Experts of a small language model: a sigmoid router.
Below are experts of layer 5 (counted from 0) of a mixture-of-experts language model. Rows are named router (the router's row for the expert) and show model dimensions 0-127. Each number is 128 + 32 x the weight over its row's rms, rounded and kept within 0 to 255.
After each expert's rows: "comes before" lists some tokens at least twice as common just after its tokens as in all text; "comes after" lists some tokens at least twice as common just before its tokens as in all text. This comes from a sample of Wikipedia text that the model never trained on. Tokens count by the router's weight.

# expert 4
router [109 124  98 156 122 169 131 109  87 160  75 145 117  81  98 140 159 101 159 162 121 139  77 131 114 127 162 131  78 108 142 173  80  98  79 153 121 167 147  79  61  96 137 119 142 119 123 113 106 149 123 204 123 121  99  94  96 143 102  98 134 147  72 134  80 173 126 135 131 110 161 161 156 144 131  97 129 121 173 198 119 172  85 162  53  65 161 165 138  54 124 171  79  94 148 135 125 195 118 121 138 114 153 160 123  94 147  82 137 136 147 139 127 136  82 125  71 135  86 174 133  83 130  81 131 123 161  76]
comes before: " |", ",", ";", ".", ")", "–"
comes after: " |", " 19", ";", "–", "20", " (19"

# expert 77
router [ 98  88 175 137 157 146  96 135  76 210 109 175 136 106 167 132 155 131 146 146 120 113 111 140 143 131 141  88  88 153 170 166  96 142 128  91 124 168  97  65 122  82 106 148 138  76 103 101 139  97 123 186  44 115 118  99 123 144  34 158 183 166 122 137 132 160 155 142 132 161 131 224 127 117  98 107 103 132 146 129 154 155 107 129 102  93 141 201 166 110 142 168 103  90 151 144 145 158 120 119 160 168 153 166 124 125 117 128 102 140 157  76 137 131 115 158  51 137  97 185 105  97  97 126 149  99 157 128]
comes before: "\n", "|", "-", "The", "|---|---|", "/"
comes after: " |", ".", ")", " =", "\"", "---|---|---|---|"

# expert 66
router [155 136  95 112 155 191 166 131 146 129  94 129 121 135 142 170 172  65 153 151 134 159 140 120 181  67  95 115  84  86 155 123 131 101  92  81 125 169 169 132  67  67  98 150 167 145 114 141 137 154 100 137  82  83  67 114  90 136 115 195 121 122 172 119 126 159 151 171 106 102  78 155 134 133 166  81 116 163 153 140 101 152  97 117 139  87 145 166 166  42 142 136 104  73 121 132 122 132  96 123 125 107 107 181 227 116 125  96 109 136 122  76 169 140 142 148 174 107  93 150 118 115 122 116 168 165 148 148]
comes before: " a", " the", " ", "|", " been", " an"
comes after: "s", ")", " he", " it", " It", " which"

# expert 93
router [122 156 111 203 138 167 122 145 138 163 146 123 183 134 157 158 148 105 166 109 159 128 154 204 179  67 106  77 145  62 164 123  86 113 105  94 140 144 151  94  87 103 115 158 145 104 114  98  77  95 111  95  97  76  51 105 145 168  80 161 132 117 126 135 119 160 167 167 140 133 173 107 153 122 137  99 128 155 139 170 102 174 128 144 102  84  48 167 137  58 137 172 107 105 153 160 164 122 109 136 150 162 131 144 161 157 139  99 165 162 206 154 153  93 101 118 114 127 127  99  89 129 149 126 147 138 170 102]
comes before: " the", " 19", "==", " a", "The", "==="
comes after: "\n", "ed", "ing", "ated", "ation", "=="

# expert 2
router [136 118  92 148 122 178 137 110 122 116 125 131 129 130 149 149 129 106 152 160 168 120  55 164 132  83  92 109  98 155 119 143 119  65  83  98 121 171 163 115 139  91  87 153 142 113  92  87 133 134 144 118  78 137 129 104  99 149 136  89 139 133 118 139 132 173 145 226 155  60 125 218  85 126 130  66 163 162 156 149 101 149 150 111 123 116 110 117 125 125 112 135 103 154 160 142 107 129  90  37  89 175 136 175 170 108 149 182 137 120 162  48 168  96 142 118 118 121  89 164 164 105 128  81  89 178 166 123]
comes before: " |", "%", ".", ")", "″", "/"
comes after: ".", " |", ",", "–", "′", " ("

# expert 45
router [ 79  90 166 175 193 147 112  95 116 206  33 130 152 114 144 154  86  62 132 173 115 131  28 191 170  92 119 130 145  80 161 107 124  91 101 129 134 157 110  90 110 130 123 166 136 141  62  94 100 127 116 138  90 101  51 116 132 181  66 115 104 142 112  89 142 156 154 132 134 127 152 146 154 107 134  98 125 140 150 117  88 167  97  97 133 111 104 136 100 113 127 133  56 147 129 162 152 162 115 122 155 172 160 163 174 111 161 116  72 142 143 136 144 110 100  97 113  99 107 118 125 107 141 138 127 159 125 164]
comes before: " the", " a", " his", " an", " be", " its"
comes after: "ed", "s", "ing", "ation", "ated", "ted"

# expert 12
router [ 83 101 145 127 156 194 159  87 143 139  71 172 109 102 170 165 181  81 142 156 108 176 109 173 109 125 159 105  66  88 200  62 116 109  95 139 130 168 151  99 129  78 157 162 134 142 109  74 143 155  49 145 105 144 115  64 156 171 117 117 117 108 140  68 146 158 128 156 110 103 161 155 131 172 138 137 132 107 157 117  86 110  64 131 142 117 119 135 134 106 127 180 122 108 153  96 146 182 127  92 119 147 122 152 155  65 164 121 108 149 119  77 195 143 167 106 169 158 114 102 105 105 128 139  95  87 130 100]
comes before: " ", " was", " been", " the", " a", " re"
comes after: ",", "'", ".", " that", " where", "See"

# expert 94
router [108 105 141 141 128 126 158 143 101 122  66 165 156 117 173  81 150  64 148 111 121 119 105 134 181 112 132 101 140 102 176 155  91  90 104 141 160 204 123 111 120 110 139 181  90 110 108 131  78 102  97 142  83 103 101  93 171 139  91 172 153  89 116 137 151 135 133 143  80 171 119 202 123 208 190  59 129 171 146 134 118 167 100 137 107 105 172 136  85 104 158 136 115 113 119  97 148 160  85 136  49 112 148 124 138  98  90 141 112 145 128  76 110 150 123 128  74 110 121 184 149 129  98 149 163 166 164  65]
comes before: "\n", " and", " which", " but", " is", " with"
comes after: "s", ")", "===", "\"", "==", " =="

# expert 72
router [113 100  94 142 116 164  90 129  90 178  97 116  93 140 126 148 129 130 159  99 144 116 112  99  99  94  83 107  83  95 134 137 140  92 118 101  56 153 164  94  81  62  75 153 154 114 147 106 101 100 117 152 113  81 113  95  64 154  76 155 122 140 110  72 163 204 110 169 102 105 139 130 137 179  86 145 144 155 165 112 120 163 127 155  93 116  93 109  91  81  85 150 113 171 107 140 128 230 171  88 150 149 129 200 136  74 143 148 124 161 140 142 192 147 143  99 116 118 130 159 139 117  91 102 112 122 174 120]
comes before: "\n", " 0", " ", " 1", " 2", " 3"
comes after: " 0", " 1", " ", " 2", " 3", " 4"

# expert 26
router [102  63 141 173 207 151 118 121  94 153  59 111 127 109 154 152 160  76 136 131 135 104  57 173 128  78 121 115 109  96 173 105  91 131  98 128 106 177 141 101 147 122 114 148 140 151 113  69 123 132  99 155 107  95  54 123 137 145  91 141 123 150  59 128 133 149 157 172 160 141 169 141 133 147 130 132 160 187 151  94  61 182  95 133 110 111 133 166 107 119 105 168  29 146 153 106 149 178 150 115 131 133 158 141 191 104  97  98 120 172 166 141 158 117 105 159 101  93 108 163 108 129 128 119 119 102 187 144]
comes before: " the", " a", " his", " S", " its", " an"
comes after: "s", " of", "ed", "ation", " one", "ing"

# expert 54
router [151 132  86 123 166 145 139 102 141 174 123 137 142  75 164 199 114 109 107 125 140 202  94 144  90 109  87 173 149 130 117 185 112  89  92 126 129 123 166  51  92 148  55 207 166 114 182 132 121 109  77 174  68 141 132  66 126 166 120 162 139  91 120 155 133 182 127 153 120 124 123 157 155 174 118 123 126 148 151 129 128 162 119 165 133 146  96 133 112 128 154 178 124 173 108 176 149 191 158 145  97  80 146 144 133  89 116 144 162 183 105 127 171 167 165 130 138  89  97 150  87 128 110 140 125 121 188  98]
comes before: "\n", " ", " 0", " 1", " 2", " 3"
comes after: ")", " 0", " ", "\n", "%", " 1"

# expert 50
router [ 94  64 107 190 116 212 122 164 162 174 118 144 116 129 165 135 108  89  95 156  84 172  93 170 204  71 101 125 117 139 134 128 112 182 106 114 155 156 128 114  96 103 152 153 115  63 159 111 107 149 149 137  97  75  45 114 125 160  99 111 123 126 171 138  90 159 134 106 114 154 152 109 171 142 137 126 111 153 127 169  36 112 170 136 159 117  68 139  73 102 111 162  97 142  99 123 134 181 113 104  95 105 114  97 103  79 127 145 120 102 136 133 131 171 117 161  70 160  89 123 138 118 108 117  94 128 179 106]
comes before: " ", " be", "cc", " re", " f", " first"
comes after: " of", "ed", ",", " as", " is", "."

# expert 71
router [ 75 141 104 189 164 192 167 149 111 123  82 132  82 113 105 146 141 106  89 154  94 179  50 171 210  88 103  72 190 118 128 145 118 107 148 128 138 152 115 127 143 103  86 123 146  78 131 113 114 105 101 145  84  71  28 120 125 106 141 168 195 104 110 114 145 149 123 103 150  98 120 134 158 160 166 141 123 136 127 112 100 143  99 143 105 133 111 138 143 139 100 112 101 123 167 129 172 118 132  91 144 163 160 129 139  94 123  96 177  86 162 128 186 138 158 164  96 172  84 107 129  66  92 117 137  88 126  79]
comes before: " ", " first", " f", " re", " st", " p"
comes after: " of", "'", " in", " to", " for", " on"

# expert 76
router [157 144 174 140 132 145 108 114 112 151 100 153  82 122 168 134 126  72 186 148 135 139 142 198 164  49 162  93  86 135 153 161 118 143 124  91 143 165 111 107 120  67 133 164 188  97 171 124  87 131  72 132  95  95 112  72 120 212 113 216 127 131 142 108 157 137 188 164 145 106 147 152 133 136 119 124 108  98 154 145 117 148 110 140 112  65 148 148  87 157  94 173 104  93 134 188 143 114 115  78 103 187 121 129 148  86 111 105  88 111 179  88 120 141 143 112  72 147 148 147 140  97 142 115 138 165 148  86]
comes before: "-", "|", "\n", "==", "The", "==="
comes after: "\n", " |", ".", ")", "==", "==="

# expert 91
router [121 111 206 142 148 106 143  98 161 109 106 115  80 100  97 140 151  67 119 115 156  95  72 153 133 134  74  86 116  82 136 120  87 166  95 178 124 118 129 123 130  94 114 135 188 102  83 131  78 102 151 109 104 128 136  76 149  99 110  93 149 100 111 169  99 135 150 148 168 196 181  99 116  78 123  70 122 155 117 193 151 133 101 191 113 128  81 108  96 129 176 124 120 120 129 186 138 143  81 113 120 136 161 146 130  91  99 140 139 123 157  66  84 113 149 155  24 147  80 116 150 137  86 128 136 147 164  99]
comes before: " |", ".", ",", "–", "%", ";"
comes after: " |", " ", "|", ".", "–", ","

# expert 10
router [159  50 128 156 129 165 135 128 133 180 111 113 154  82 121 161 119 135 151 140 157 158 128 199 158 110 145 114 136  77 140 114 112  74  72 153 116 150 137 103 116  90 119 140 149  56  88 122 157 152 100 117  84  73 103  94  68 126  88 145 145  54 101 165 184 178 149 186  84 100 118 188 122 122 111  65  76 132 171 128 115 166 108 131 154 137 132 167 162 123 124 152  77 106 174 117 141 141  97 123 131 124 157 169 159 136 148 133  93 175 176 134 195 157 121 127  94 137  89 160 116  86 122  91 141 114 123  80]
comes before: "s", " of", " a", " well", "′", " to"
comes after: "\n", " ", " g", " at", " was", "min"

# expert 44
router [ 97 121 171 178 202 143 104 142 102 190  84 105 131 102 130 165 122 100 155 168 136  92  89 189 138  65 120 113 114  85 169 104 112 115  19 111 124 170 136  89  83 102 138 142 117  91 124  62 114 144  89 177 115 101  93  91  94 180 139 119 127 167  99  89 145 156 160 178 153 124 164 145 137 131 183  89 167 165 149 156  67 181 140 163 102 141 186 134 133 109 138 199 111 144 108 141 106 134 144 135  99 157 138 124 173  77 131 121 141 172 145 120 157 161  98 127 132  96 129 142 109 118 103 140 107 141 154 146]
comes before: " the", " a", "\n", "-", " his", " an"
comes after: ".", "ed", " such", "ation", "|", " one"

# expert 46
router [ 71 122  79 120 148 152 180 135 138 128  98 143 126  32 110 138 169 167 130 132 124 113 114 169 137 156 125 125  84  76 157 166  69 137  99 115 131 178 182  99  59  92 105 179 125 136 137 135 137 109 106 194  77 109  66 116  84 180 119 113 125 111  84  89 154 160 165 184 137 113  93 145 138 173 194  74 125 159 147 100 154 169 126 113 137 107 145 117 115  72  92 136  79 114 154 168 142 146 103 142 123 143 130 107 132 144  94 109  80 138 139 152 113  92 126  97 102 103  98 139 105 104 167 148 153 137 150  39]
comes before: "s", " of", "ed", " in", ",", "."
comes after: " the", " a", " was", " and", " his", " The"

# expert 14
router [109 112 100 131 131 194  99 120 150 137  69  71 124 114 131 107 152 158 142 116 153 145  75 154 169 119 141 138 162 154 125 143 126 133  58  77 109 152 157  83 108 139  80 170 130  72 128 139 133  65 125 243 145 112 109  91  89 173 147 163  73 117 126 124 125 188 173 156 130 141 115 198 101 119 113  78 151 140 169 190  91 190 132 139 119 115 142  94  97 114  61  96  94 159 145 147 156 172  88  79  92 163 107 173 152  98 136 152  95 129 141 130 136 134 108 149 166 112 128 143 139 117 140 111 163 153 151 121]
comes before: " |", ":", "°", "″", "|", "%"
comes after: " |", "-", "\n", "|", ".", ":"

# expert 20
router [129 164 142 189 131 220 127 134 109 142 119 182  86 125  90 143 128  84 124 140 142 131 118 163 170 147 130 141 100 111 187 125 118  80 137 139 169 150 180 113 119 112 147 109 153 129 102 100 112  82  73 169 110  69  95 136 124 161 120 135  91  64 102 117 145 159 155 143 124  83  82 199 138 159 137 118 149 127 169 137  74 165 140 123  96  85 186 183 158 109 106 176  97 110 140 188  91 177 110 124  83 138 144 156 109  85 128  87 128 135 124 143 130 141  56 195 140  88 151 126  90 140  98  74 163 162 129 138]
comes before: "\n", " |", ")", ",", ".", "–20"
comes after: " 19", " 18", " (19", "20", "–20", "–19"

# expert 81
router [126  80  97 148 193 179 101  70 149 140 111 128 152  78 140 152  95  76 151 153 103 155  77 159 189 125 112 124 144  74 167 178 119 150  49 156 122 150 146 106  94 105 100 158 129 169 159 135 157 124  51 106  36 152 118  96 162 136  77 115 150 113 128 132 147 175 151 174 126 103 116 157 149 149 134 112  93 159 152 119  89 146 127 152  42 120 121 170 106 126  81 159 139 154 195 167 157 123 126  97 113 103 128 143 131 125  91 136 124 178 131 164 162 172 139 130 148 122 107 120  99 101 144 149  87 125 193 134]
comes before: "-", "|", " P", "=", " S", " 19"
comes after: "\n", ")", " =", " M", " information", "1"

# expert 80
router [108 119 174 189 146 182 135  96 112 131  70 153 118 145 135 167 148  90 151  82 106 159 119 105 194 143 137 119 132  61 189 137 121  94 129  89 100 173 100 110 112 106 154 192 135 187  77 137 133 105 168 156  76  96  65 125 151 130 129 154 166 150 167 117 132 150 138 120 126 106 150 137  72 124 178  67 155 121 126 115  88 151 114 169 114 126 138  89  88  86  85 131  73 142 129 167  91 134 136 130  69 155 200 112 120  54 170 153 125 168 148  92 143 139 145 122 134 148  86 171  98 106 148 172 155 139 124  93]
comes before: " the", " and", " ", " a", " he", " 19"
comes after: "s", ",", "\"", "er", "es", "ia"